python train.py --n_layer=11 --d_model=160 --n_experts=8 --experts_per_token=1 --d_expert=128 --d_shared_expert=128 --activation="geglu" --moe_layers=[0, 1, 2, 3, 4, 5, 6, 7, 8, 9, 10] --router_score="sigmoid" --normalize_top_k=false --routed_scale=1.0 --balance_loss=0.000806 --balance_bias=true --router_bias=true --shared_expert_gate=true --scale_expert_input=true --init_std_router=0.0372 --lr_router=0.000932 --vocab_size=2048 --norm="rmsnorm" --norm_eps=1e-06 --tie_embeddings=false --optimizer="cautious_adamw" --lr=0.00167 --beta1=0.9 --beta2=0.98 --batch_tokens=65536 --seq_len=1024 --train_tokens=567900000 --steps=8666 --dataset="wikipedia_en"
Below are experts of layer 6 (counted from 0) of a mixture-of-experts language model. Rows are named router (the router's row for the expert), gate (a neuron's input weights, with its number), up (a neuron's input weights, with its number), down (a neuron's output weights, with its number) and show model dimensions 0-159. Each number is 200 + 40 x the weight over its row's rms, rounded and kept within 0 to 999.
Before each expert's rows: "comes before" lists some tokens at least twice as common just after its tokens as in all text. This comes from a sample of Wikipedia text that the model never trained on. Tokens count by the router's weight.

# expert 4
comes before: " the", " a", " to", " his", " in", " by"
router,222,211,187,282,173,194,241,185,234,242,151,267,204,148,195,166,237,175,165,234,177,172,284,218,241,175,195,170,214,294,140,216,246,192,188,171,181,112,186,214,211,200,211,205,145,172,232,173,143,287,216,270,162,187,190,180,146,257,203,220,164,163,188,188,186,180,257,107,256,256,111,188,271,250,158,194,248,293,261,189,158,94,273,216,242,269,240,246,232,217,166,181,198,237,207,216,238,193,156,226,201,219,209,166,175,253,199,245,209,161,228,223,177,231,127,157,212,187,185,220,88,300,217,217,219,217,162,153,210,196,168,220,253,221,177,214,232,192,212,216,219,202,149,182,191,222,181,217,185,240,186,185,165,194,134,246,188,196,225,200
gate0,224,189,158,210,234,281,153,217,268,141,219,156,201,262,122,204,62,183,204,182,223,216,199,214,163,211,132,192,245,154,237,208,209,239,206,178,176,222,156,169,232,255,219,157,119,197,202,157,194,216,258,190,181,257,237,187,229,213,132,273,263,311,217,214,187,200,192,189,169,222,216,231,238,182,213,205,182,205,151,204,167,197,185,166,205,168,197,205,184,294,255,260,210,192,166,201,202,196,157,236,188,191,162,144,162,162,249,222,168,181,240,171,177,184,221,227,184,192,256,182,176,124,218,217,194,221,183,212,233,286,184,54,230,243,277,249,188,244,174,220,246,250,164,131,253,189,220,289,227,178,162,239,182,161,222,184,205,219,181,196
up0,203,172,241,144,169,259,197,256,174,176,231,202,192,238,286,194,192,222,143,194,167,212,177,238,262,164,170,139,171,191,225,203,108,198,224,237,211,216,137,187,120,186,159,236,276,193,218,247,172,213,228,190,247,151,178,146,212,175,137,210,167,310,216,244,205,258,258,214,158,242,196,153,162,123,121,203,235,148,171,166,195,235,227,166,168,208,174,230,224,126,215,197,160,193,291,248,247,288,179,224,205,206,215,244,179,221,150,147,223,247,175,221,208,200,217,185,250,274,190,196,132,119,186,175,195,120,261,184,209,218,175,265,203,288,260,256,207,264,180,252,193,180,184,192,203,205,255,146,189,219,202,193,197,207,185,203,221,236,195,256
down0,174,203,152,194,210,202,234,236,188,229,142,190,212,141,286,186,162,149,186,217,135,190,199,228,180,244,233,204,109,198,160,228,261,152,206,161,182,234,134,162,255,307,152,232,174,180,179,176,175,204,194,193,224,241,167,194,206,276,182,186,188,229,175,213,247,254,143,201,234,248,119,255,142,175,135,274,126,219,221,206,251,164,282,174,201,217,202,156,193,216,201,185,269,194,197,226,152,168,130,219,250,240,184,214,123,184,188,202,268,206,213,234,210,185,232,213,205,193,223,282,161,250,191,225,207,171,160,296,160,250,181,207,226,171,292,215,225,204,263,187,200,186,210,226,246,240,149,262,194,116,229,162,198,176,149,180,160,218,166,124
gate1,161,164,218,172,215,169,206,188,152,238,248,244,196,169,132,124,162,226,175,97,219,251,174,173,244,138,187,228,141,113,147,133,196,243,223,203,180,240,189,200,219,160,229,259,168,254,171,191,170,199,143,131,140,119,147,292,220,180,169,226,170,228,186,248,171,176,236,142,134,289,168,196,155,157,234,186,249,210,158,127,199,205,212,202,192,252,159,141,234,205,219,190,171,160,203,187,189,127,142,215,199,200,225,190,217,199,181,188,181,242,180,152,193,114,189,237,215,220,198,184,219,214,131,156,255,207,202,201,245,247,195,237,228,249,194,172,214,188,203,224,151,85,218,245,308,169,215,150,218,214,162,214,251,193,206,213,245,181,153,219
up1,135,231,184,97,182,213,248,198,164,114,233,189,161,122,212,261,190,193,200,207,228,169,133,182,209,246,185,152,169,161,188,220,184,162,147,174,145,196,218,228,204,226,174,111,189,223,160,272,144,161,249,236,215,251,254,189,224,179,100,191,177,170,180,162,172,217,216,184,192,168,200,225,254,178,272,200,220,182,229,177,155,196,129,134,175,180,177,211,150,138,171,143,185,205,184,90,209,185,213,197,246,211,224,123,198,240,258,181,175,254,170,247,234,189,176,200,171,227,151,180,195,182,260,174,165,192,123,245,100,175,201,214,225,298,209,240,154,214,193,172,169,219,245,227,175,190,199,251,222,139,207,258,131,160,215,238,262,234,215,226
down1,256,170,290,205,209,202,137,189,149,162,195,177,296,197,252,245,209,289,193,255,198,122,210,192,217,208,197,178,190,202,239,240,211,236,178,153,208,200,194,182,213,228,218,179,126,262,239,232,213,195,192,206,207,204,288,215,175,173,209,172,218,216,263,175,161,228,227,183,227,214,178,198,128,250,194,219,251,122,186,243,198,260,156,178,205,207,227,144,158,213,246,234,162,206,182,198,153,223,281,168,231,294,220,198,219,258,117,184,204,196,111,176,137,187,237,237,201,242,181,154,136,168,138,214,113,277,176,183,171,175,253,203,196,176,176,188,251,190,199,141,185,173,237,263,290,194,218,198,135,216,203,150,259,151,287,144,208,199,209,171
gate2,268,271,231,212,220,207,207,237,203,151,227,195,186,195,176,169,234,268,116,184,190,211,224,177,196,180,148,173,222,190,117,166,208,217,248,216,142,237,223,138,212,280,212,216,142,221,177,167,184,155,188,127,283,223,204,163,217,154,214,245,153,152,254,176,229,154,238,211,168,206,215,281,169,259,210,216,196,191,216,200,225,185,203,285,247,219,135,223,245,164,209,188,263,161,196,213,246,230,213,246,207,139,196,201,172,174,128,159,217,233,239,268,199,235,252,177,254,217,141,206,173,186,172,284,185,193,229,201,322,193,189,204,201,239,151,185,264,149,276,173,241,177,189,243,102,249,193,194,178,209,192,119,221,159,266,275,212,164,185,214
up2,148,170,214,124,112,204,225,229,276,211,162,190,230,207,259,237,176,217,212,194,112,218,187,122,231,165,171,153,151,223,128,101,168,215,181,214,162,251,144,197,192,222,221,182,226,156,253,189,288,235,211,195,282,257,206,137,226,208,235,221,257,177,192,213,245,193,254,169,134,189,193,173,256,271,182,221,229,174,162,250,156,141,193,223,225,285,165,214,189,208,167,228,102,182,214,208,170,207,214,195,156,178,159,207,198,190,128,258,248,239,167,217,257,152,160,171,107,212,183,204,230,218,222,240,248,226,195,231,204,210,196,113,213,217,158,250,201,182,225,242,164,226,156,195,207,168,246,148,277,201,217,206,156,187,257,210,164,162,261,172
down2,209,261,169,283,202,280,204,190,254,253,200,175,199,180,139,188,117,199,268,222,204,210,197,128,195,178,285,193,237,132,212,183,180,205,298,150,185,235,234,206,186,263,189,228,184,181,202,205,195,181,195,261,228,311,180,228,185,195,206,165,152,218,192,147,256,265,178,217,258,247,226,199,170,103,211,174,220,177,188,170,183,203,208,209,153,228,207,290,156,141,198,206,182,225,250,168,171,160,178,199,238,169,167,210,120,151,254,209,173,165,220,136,81,171,219,206,211,194,190,174,192,194,162,204,153,180,210,189,205,143,161,205,184,167,181,156,248,239,175,180,241,237,210,264,199,198,112,189,149,137,159,167,224,193,138,192,148,103,221,176
gate3,110,200,204,199,191,196,203,251,173,243,195,222,170,240,305,219,162,215,275,164,170,148,250,152,163,249,306,176,198,193,267,154,198,218,250,168,193,209,167,215,156,249,196,222,207,180,224,206,257,131,226,235,236,193,191,142,162,216,157,210,158,184,175,137,232,223,201,220,266,199,167,190,106,206,233,222,263,154,205,193,181,205,185,221,151,123,236,168,251,200,242,241,251,219,223,266,251,239,172,211,188,181,196,191,237,148,157,169,212,201,136,232,187,171,191,206,193,189,181,266,245,204,161,160,238,191,210,236,141,223,114,161,146,214,202,128,233,189,153,233,258,190,134,78,218,225,209,190,147,227,131,188,236,238,148,181,240,189,241,138
up3,173,180,218,127,163,125,202,177,205,160,224,201,163,206,102,245,139,162,172,186,186,196,123,176,196,148,207,276,129,191,109,147,274,215,215,178,269,192,223,144,209,154,252,132,247,201,226,253,209,160,179,199,228,195,157,256,282,221,192,253,266,239,179,258,153,177,182,162,268,168,163,225,259,182,176,200,202,159,171,230,174,181,152,184,202,191,142,245,230,162,222,167,177,112,115,241,195,196,237,221,194,237,144,280,197,172,204,250,229,187,239,187,208,215,220,162,155,152,258,220,157,188,226,304,205,249,238,228,203,220,232,259,204,198,229,201,191,212,235,182,186,248,248,213,162,159,185,271,123,221,243,240,181,205,171,204,198,178,202,166
down3,154,222,190,227,240,178,166,167,179,174,187,205,228,146,222,171,195,171,210,194,218,229,225,272,178,208,171,217,199,153,208,151,189,229,190,211,243,203,230,182,229,212,154,183,234,229,195,228,134,189,241,122,159,214,104,224,226,227,220,152,202,227,268,288,157,202,168,190,107,226,217,189,277,154,217,243,191,159,229,158,186,190,184,278,235,232,174,167,289,192,242,242,225,234,164,176,168,203,259,174,222,176,253,227,148,181,134,202,237,213,241,235,232,263,315,177,196,149,188,189,248,176,243,131,298,214,253,171,189,123,205,67,169,196,166,282,231,157,211,182,219,165,131,168,196,210,222,217,197,195,173,178,129,180,156,224,205,203,205,259

# expert 7
comes before: " ", "|", " |", " |\n", "a", " —;"
router,143,238,231,188,241,270,176,184,212,168,218,129,190,175,179,172,240,219,194,187,213,232,151,211,182,214,269,127,223,225,155,174,211,202,185,202,151,222,221,147,275,209,241,231,192,229,143,218,174,208,154,187,210,203,129,207,158,217,252,157,162,172,237,198,212,217,174,173,183,189,162,183,240,231,217,240,287,223,223,150,191,245,124,215,272,192,190,304,202,168,208,186,219,194,144,235,250,230,159,172,221,178,193,191,257,172,216,134,225,166,144,277,182,241,172,199,171,236,136,182,106,190,193,278,196,215,154,156,204,210,279,180,156,173,205,157,219,218,233,219,221,214,247,152,221,304,182,257,141,138,235,184,175,284,281,201,202,110,123,190
gate0,210,138,223,235,177,222,209,171,212,200,177,209,236,178,196,157,201,206,226,167,195,163,311,151,169,202,246,282,209,218,273,181,193,234,169,246,175,187,224,249,143,271,228,186,224,222,164,171,189,158,218,194,221,109,212,304,278,268,176,194,259,171,208,173,188,165,226,197,231,212,181,191,185,209,109,198,181,175,177,255,197,185,129,245,277,151,148,208,143,241,222,237,214,232,196,209,221,244,282,262,246,223,269,253,177,207,186,181,140,165,170,200,205,181,203,190,168,247,171,124,172,205,195,271,250,174,163,234,191,205,252,209,212,157,174,215,202,232,250,134,149,275,126,151,220,285,155,267,221,217,190,193,187,183,182,183,259,235,234,265
up0,173,148,169,174,195,142,228,221,244,189,188,213,153,178,170,192,224,172,215,189,199,239,167,203,135,160,228,179,161,194,268,143,164,161,281,213,174,201,234,127,192,198,137,227,159,147,199,229,101,184,210,230,190,221,179,189,194,197,221,224,268,177,170,176,201,247,208,215,183,142,209,184,134,250,190,214,234,256,139,89,212,144,230,170,238,221,222,171,176,157,230,165,144,237,270,194,149,221,195,167,119,290,198,217,171,207,231,241,245,206,237,168,186,209,102,167,197,192,201,179,131,179,207,207,161,263,149,263,241,242,198,236,132,233,202,219,192,145,174,110,284,211,205,190,259,273,209,221,184,232,193,168,228,222,167,105,257,255,236,183
down0,181,206,212,187,144,174,218,126,211,186,257,184,241,222,241,189,204,209,252,282,139,273,172,160,177,202,169,235,154,198,184,207,257,201,252,176,181,232,213,213,146,133,126,191,168,172,155,205,163,217,267,121,220,236,238,158,233,223,161,271,142,218,161,165,187,180,173,266,159,243,135,214,329,196,205,189,173,189,136,184,204,218,283,165,225,202,248,271,146,180,259,143,151,161,141,204,178,264,157,208,189,202,210,174,180,131,203,226,130,222,183,225,218,194,252,189,104,235,160,193,215,223,156,183,199,223,222,212,176,207,226,210,262,140,173,218,138,202,266,161,193,190,263,242,220,197,216,215,199,164,224,249,271,142,155,222,205,200,202,131
gate1,169,163,236,165,217,202,168,147,241,178,263,165,208,226,165,215,189,159,166,261,265,195,214,250,228,161,229,247,286,184,175,130,211,214,169,188,166,147,267,164,212,177,112,176,169,226,210,200,173,143,159,124,145,178,244,257,197,226,182,227,213,297,143,221,192,189,245,192,151,188,147,198,214,198,187,155,291,234,158,170,237,210,256,148,151,224,182,144,234,155,204,200,128,150,142,149,111,220,208,235,239,194,239,163,174,200,178,191,206,216,195,219,215,165,210,166,248,166,188,188,134,145,188,212,247,224,242,185,206,240,209,127,216,222,222,230,257,175,147,206,175,152,220,216,99,231,181,210,209,223,168,198,186,166,265,266,198,88,197,275
up1,242,235,245,161,184,163,222,226,160,186,227,146,139,136,244,129,168,231,191,212,192,260,167,148,154,229,170,216,133,167,162,168,213,161,251,206,164,139,62,215,227,225,214,324,252,285,196,203,169,197,160,182,171,190,168,272,160,202,172,208,214,170,244,191,162,159,178,142,211,201,236,173,222,194,230,204,201,155,261,179,208,215,206,192,201,102,251,218,273,223,166,275,239,173,162,206,231,228,211,216,189,297,275,283,132,128,152,190,242,170,194,193,216,195,206,141,215,221,161,228,190,223,235,201,146,180,189,205,208,186,216,173,151,213,205,179,220,187,234,201,164,216,228,243,246,177,179,215,144,241,223,230,216,172,138,266,167,133,158,210
down1,224,255,198,270,134,164,205,244,162,202,274,229,120,203,195,181,175,180,229,244,246,191,165,224,241,196,169,116,157,176,188,212,209,123,213,259,133,198,258,260,156,169,250,234,164,202,194,198,190,188,194,207,203,183,188,203,198,117,185,177,197,206,118,195,217,253,246,170,221,230,217,204,245,202,168,212,193,210,239,220,224,181,83,177,219,152,287,177,198,282,246,189,201,198,187,268,182,251,292,168,121,234,203,160,193,115,124,226,187,191,231,203,234,164,200,217,170,216,198,210,198,217,269,140,205,182,164,259,251,176,219,190,187,281,185,200,221,255,246,135,144,272,193,164,281,178,197,271,161,189,174,197,180,208,203,203,256,261,220,158
gate2,150,167,186,176,177,193,244,214,191,191,141,249,200,156,163,267,179,112,172,233,220,273,207,270,194,248,144,142,243,207,140,268,213,179,164,157,200,224,197,184,209,204,157,233,223,213,158,157,189,174,221,202,172,147,168,189,238,250,154,171,194,211,154,192,218,204,219,196,230,129,113,174,236,154,210,167,247,184,231,245,191,138,157,165,223,128,202,209,153,150,178,215,217,178,269,222,252,200,190,130,172,225,291,192,210,232,165,215,200,201,257,255,197,177,254,148,200,198,223,256,146,126,202,223,165,241,156,178,252,212,111,185,166,173,197,171,191,208,120,192,149,232,229,130,155,246,177,221,269,215,187,122,191,147,112,231,178,166,208,104
up2,185,200,145,223,186,134,227,227,279,196,210,178,196,159,202,218,120,233,240,219,162,299,219,152,129,212,219,148,166,200,194,241,289,240,197,170,229,178,117,129,224,202,192,224,225,181,212,154,173,138,182,181,215,185,241,195,209,154,114,218,199,235,144,201,146,219,175,194,173,227,211,180,205,284,198,84,162,191,180,168,226,242,182,211,251,182,220,211,216,201,195,205,223,165,202,156,233,254,203,111,284,224,256,182,212,205,251,153,299,194,185,240,184,197,166,138,174,214,197,238,265,159,173,261,203,187,232,239,155,168,202,224,211,215,244,216,148,135,203,196,184,136,194,201,285,236,214,221,260,185,228,163,230,166,133,177,282,118,207,198
down2,133,234,155,178,223,248,180,225,224,109,236,234,241,173,208,299,166,193,200,224,213,170,219,184,220,247,174,210,228,176,264,143,232,259,217,146,141,148,139,160,163,243,212,179,183,254,164,192,203,191,218,185,210,189,200,272,201,226,146,227,197,212,161,170,219,210,232,239,209,171,162,168,179,210,231,236,272,129,235,185,245,216,131,189,145,138,222,303,196,230,156,176,221,178,273,155,186,170,257,206,144,264,273,169,204,213,197,156,251,218,292,156,152,207,229,109,221,160,159,207,186,207,184,179,262,129,200,170,215,146,137,243,197,234,226,115,188,188,149,237,153,150,232,195,163,135,165,227,251,159,166,194,231,192,196,147,220,238,194,184
gate3,236,180,246,181,181,196,161,184,209,224,147,215,166,265,201,192,212,189,224,197,107,234,208,140,277,182,190,223,99,251,259,237,168,161,229,193,254,327,68,194,194,193,141,146,179,216,181,166,190,157,246,221,174,231,173,191,197,234,191,227,252,226,183,175,181,266,222,204,200,189,185,205,228,161,177,181,211,179,211,185,162,200,228,229,276,138,243,206,223,147,146,201,254,205,165,205,251,224,214,213,198,218,150,172,168,242,216,218,219,244,167,139,216,217,208,263,285,213,177,262,234,224,236,185,265,225,163,200,222,267,217,219,144,228,163,212,164,193,112,236,212,164,252,213,165,265,228,149,290,213,247,164,263,210,262,190,154,206,205,134
up3,215,171,169,277,189,209,211,228,222,230,187,203,208,247,239,180,265,231,104,273,141,225,228,148,210,218,219,103,157,234,209,140,169,190,255,251,232,210,142,171,295,180,165,186,252,232,232,234,210,226,173,197,239,204,173,214,188,203,234,272,244,214,191,182,191,204,221,165,240,126,200,259,123,246,200,263,217,197,176,185,211,173,252,277,254,125,185,268,178,224,171,171,222,158,204,210,226,236,183,188,210,244,204,272,244,180,231,235,258,238,250,176,184,88,177,104,187,234,229,196,189,188,211,233,152,215,211,196,249,199,161,184,226,196,204,147,208,236,182,230,206,168,198,311,169,224,256,165,243,183,193,220,230,230,252,135,230,256,228,130
down3,159,195,259,213,206,133,236,168,199,263,133,305,188,188,152,201,162,195,160,206,158,186,244,153,190,230,255,169,136,240,173,181,236,234,265,223,253,211,244,210,171,204,160,242,199,257,215,248,135,195,136,222,167,216,271,213,172,165,220,274,193,189,185,172,211,217,204,192,172,248,174,194,156,280,182,228,125,132,129,195,169,181,171,204,166,201,280,155,184,231,170,188,217,161,224,203,151,164,284,215,179,239,200,172,235,265,199,235,223,202,180,150,254,219,111,207,232,251,186,144,267,169,241,156,236,159,160,205,192,194,195,155,245,176,112,137,167,207,176,114,199,147,175,227,286,194,197,143,248,243,207,231,172,196,241,204,182,250,241,210

# expert 1
comes before: "0", "9", "8", "6", "7", "5"
router,166,258,136,179,156,219,178,150,244,149,215,153,194,208,286,243,189,260,183,234,166,154,186,103,179,138,208,174,163,227,248,143,198,317,206,207,222,133,204,183,218,166,185,174,239,192,159,237,191,238,163,157,220,209,243,168,197,240,170,254,287,144,210,157,187,197,202,145,242,200,143,203,185,212,226,226,206,199,185,138,173,151,235,222,221,203,187,215,222,164,226,203,216,247,161,215,180,238,191,145,210,154,198,194,270,144,175,168,248,131,216,228,106,213,297,226,264,282,150,221,226,204,187,193,174,143,148,169,141,224,188,221,163,200,167,192,137,192,185,223,171,196,185,313,179,276,188,158,238,243,244,254,241,181,186,223,220,216,138,195
gate0,233,178,242,296,210,168,223,188,172,220,189,283,204,211,238,180,181,264,209,174,252,156,240,205,223,198,194,201,188,255,199,208,131,204,162,240,123,246,198,166,176,188,240,254,134,189,198,140,138,194,182,282,245,160,184,178,207,264,128,175,215,156,133,243,256,206,200,135,262,200,142,205,187,204,205,119,191,221,160,229,82,238,218,138,190,215,164,177,119,256,187,237,178,117,196,139,192,147,180,204,194,249,300,233,160,185,211,219,203,272,212,123,241,210,130,188,261,180,237,228,162,252,240,170,123,176,182,226,198,199,244,198,203,240,209,214,200,195,159,218,207,239,267,190,172,144,225,249,198,161,209,213,197,206,218,168,235,224,249,212
up0,263,199,220,217,132,176,174,256,80,191,275,177,112,215,200,143,184,195,201,183,249,236,235,185,188,204,237,199,229,285,221,199,212,192,213,234,192,184,231,194,272,256,296,231,187,201,221,259,104,228,210,158,282,194,210,165,275,130,204,270,232,245,186,202,208,151,202,179,230,213,216,206,222,242,170,169,178,240,158,216,150,177,251,200,185,194,124,238,176,219,225,123,149,201,240,230,254,167,238,271,186,190,270,208,175,232,226,198,214,150,214,174,223,251,159,178,171,132,227,213,109,249,145,151,183,198,147,211,154,163,148,123,254,195,209,182,134,243,188,192,183,214,268,182,190,185,224,188,203,169,245,196,151,214,211,227,135,200,189,183
down0,238,224,251,226,223,182,176,205,200,199,237,212,179,211,162,175,198,225,167,211,193,222,199,233,268,176,165,160,236,185,225,181,159,207,225,154,182,208,171,272,294,242,169,203,192,229,241,193,240,297,207,174,160,202,226,218,136,191,213,243,274,150,190,188,153,212,111,192,184,157,262,152,161,277,235,268,217,246,271,144,289,142,194,196,236,189,162,273,262,221,195,178,256,157,175,184,246,193,147,166,177,201,248,233,150,275,197,165,170,232,203,266,176,220,192,245,191,254,176,194,182,225,210,189,204,217,255,279,147,190,265,197,207,242,196,208,162,239,111,132,220,155,164,187,223,218,210,189,242,195,119,146,182,246,235,310,157,223,251,195
gate1,265,200,175,189,203,243,194,178,245,184,148,183,170,291,183,185,206,257,110,246,255,244,168,159,194,151,155,161,158,223,137,245,163,194,271,169,197,210,254,186,202,209,155,208,228,184,133,145,149,182,222,173,163,154,314,158,188,214,206,149,264,184,157,170,204,181,298,218,245,211,191,204,226,291,232,178,252,231,250,113,175,194,230,149,209,231,227,177,156,233,183,125,192,197,162,167,187,159,245,172,225,269,267,149,202,181,184,190,174,221,207,246,228,201,214,181,186,217,136,216,146,145,147,189,158,228,194,223,143,217,220,275,209,126,191,181,246,253,138,181,265,272,220,195,150,162,144,234,171,213,164,228,177,222,244,231,203,219,202,204
up1,306,243,223,197,182,270,210,214,109,268,158,148,162,180,141,121,189,227,183,213,205,175,194,276,165,172,235,208,198,194,175,149,195,271,260,224,194,230,157,180,211,304,261,187,250,203,193,243,228,264,307,192,141,226,253,240,171,237,279,192,212,155,232,259,168,207,166,177,235,182,184,233,112,253,176,222,198,196,241,227,267,224,254,173,205,209,202,183,217,169,221,160,156,210,131,204,177,113,195,193,233,149,210,214,188,187,188,181,229,207,191,232,243,173,160,173,229,187,220,237,214,158,136,193,233,163,219,234,187,200,229,216,192,161,201,258,180,234,160,256,178,240,149,289,194,202,117,219,222,189,139,222,133,177,217,263,165,239,228,192
down1,192,205,150,204,261,228,226,262,143,202,203,221,200,201,176,227,226,217,196,216,227,216,117,133,180,261,241,182,237,148,210,183,172,187,136,161,186,238,136,238,278,169,296,188,298,189,159,185,182,201,186,228,227,220,139,197,175,232,208,225,229,233,125,201,192,225,263,207,204,255,144,198,153,197,184,238,147,242,145,162,223,249,216,215,141,226,235,240,235,183,225,237,207,271,226,197,208,234,274,206,108,206,186,217,94,277,186,140,183,149,213,236,192,113,258,205,204,202,262,159,181,220,238,174,243,247,191,198,195,110,151,187,200,155,204,221,239,208,190,193,96,236,187,244,175,213,129,251,174,163,173,199,245,174,200,140,206,168,183,174
gate2,182,214,271,150,267,207,164,157,219,200,131,215,197,190,187,156,225,223,267,170,217,252,243,206,237,260,146,138,194,226,221,269,173,233,252,214,178,255,199,292,181,189,229,195,197,255,175,203,175,259,253,166,153,239,225,219,217,243,196,230,153,190,262,213,208,241,225,212,213,199,189,202,264,248,199,196,260,198,212,121,243,209,242,262,218,233,210,212,255,205,232,167,254,177,123,178,176,219,131,195,194,134,109,180,271,156,188,204,227,145,195,217,255,181,239,121,214,190,124,198,138,146,140,269,191,221,281,189,240,237,182,191,230,156,235,262,262,193,166,163,200,197,153,227,189,154,170,263,249,210,195,163,268,135,175,219,227,179,228,149
up2,256,211,178,223,228,141,192,265,274,210,190,270,217,163,187,198,192,163,220,180,192,252,202,173,221,268,117,183,220,220,204,111,200,274,172,226,178,158,293,279,216,194,94,161,164,181,217,238,199,181,166,145,244,190,266,182,93,232,267,186,263,195,134,192,172,128,227,181,170,152,166,177,195,237,222,214,151,227,201,225,204,193,265,279,219,148,180,191,206,218,252,142,191,162,175,225,200,211,204,238,190,176,171,180,186,109,155,186,136,237,219,183,202,165,226,221,139,259,234,175,191,149,186,244,213,174,160,177,246,172,221,208,211,241,221,282,263,217,241,272,169,265,242,186,186,159,184,222,173,222,186,214,167,160,184,149,195,177,129,209
down2,190,263,195,186,170,176,212,163,244,273,150,220,218,233,194,215,212,157,168,209,196,255,182,175,180,178,180,194,231,204,175,226,206,220,192,155,208,250,234,183,111,182,241,150,99,188,161,132,218,175,211,154,262,221,224,217,191,235,150,182,173,220,188,172,227,159,174,212,106,198,199,181,233,159,239,123,202,198,181,196,250,205,143,141,280,256,206,213,219,233,203,147,286,165,174,194,178,218,154,144,163,183,181,232,273,211,178,206,184,131,159,231,170,198,193,160,218,294,126,259,175,210,184,149,225,219,213,154,233,258,154,202,166,210,260,190,238,215,157,167,169,229,224,171,222,119,247,264,125,177,200,143,287,281,181,248,195,302,167,194
gate3,246,178,228,213,159,249,198,219,182,227,175,225,181,138,216,178,196,196,121,277,214,260,185,222,241,247,165,197,137,208,198,198,173,231,199,187,195,205,225,174,191,204,241,203,138,179,167,155,221,211,225,200,219,173,154,188,238,193,239,204,195,124,237,262,186,233,184,158,205,267,153,236,184,246,225,165,166,140,276,208,161,131,241,288,185,207,145,166,214,212,179,145,203,197,334,184,215,222,174,231,301,201,208,231,201,288,154,162,174,214,203,234,179,86,240,185,146,152,133,256,158,182,198,223,174,175,136,106,216,170,177,200,125,222,187,194,238,188,220,195,210,112,198,272,233,162,214,166,191,221,168,201,187,217,195,223,301,248,175,167
up3,122,210,242,196,250,177,204,197,166,199,242,245,185,217,222,205,163,212,186,238,116,116,221,161,187,207,157,179,192,209,304,220,181,178,139,199,171,255,214,206,173,238,209,205,214,198,235,158,211,72,206,167,207,160,231,241,225,212,196,228,210,239,176,197,183,223,246,210,212,206,232,158,205,213,217,199,206,175,254,260,263,167,224,177,240,218,177,108,153,231,205,135,128,178,212,160,243,214,239,198,299,184,144,137,200,167,199,219,234,211,250,311,188,237,173,191,240,191,243,237,244,176,164,199,228,249,228,141,204,237,223,269,181,190,256,279,176,165,232,243,139,198,270,204,170,145,287,181,267,213,178,280,177,224,131,230,183,170,249,177
down3,170,224,160,157,136,157,196,263,200,141,211,203,199,240,200,208,264,193,156,170,199,262,193,216,248,178,174,209,211,201,191,191,258,196,149,285,233,140,105,171,162,197,135,224,117,156,220,186,255,177,213,198,234,215,169,176,170,224,224,157,237,189,208,160,239,178,152,147,268,177,190,235,276,149,180,223,250,165,178,216,208,275,151,227,268,212,190,131,249,289,225,182,224,199,219,145,230,158,114,185,232,209,193,192,203,232,175,169,169,217,187,153,173,204,214,279,222,236,172,223,190,196,143,200,287,197,280,148,177,175,184,235,151,139,199,200,120,134,178,242,255,271,195,150,201,165,240,192,238,241,130,192,210,135,210,152,162,169,182,238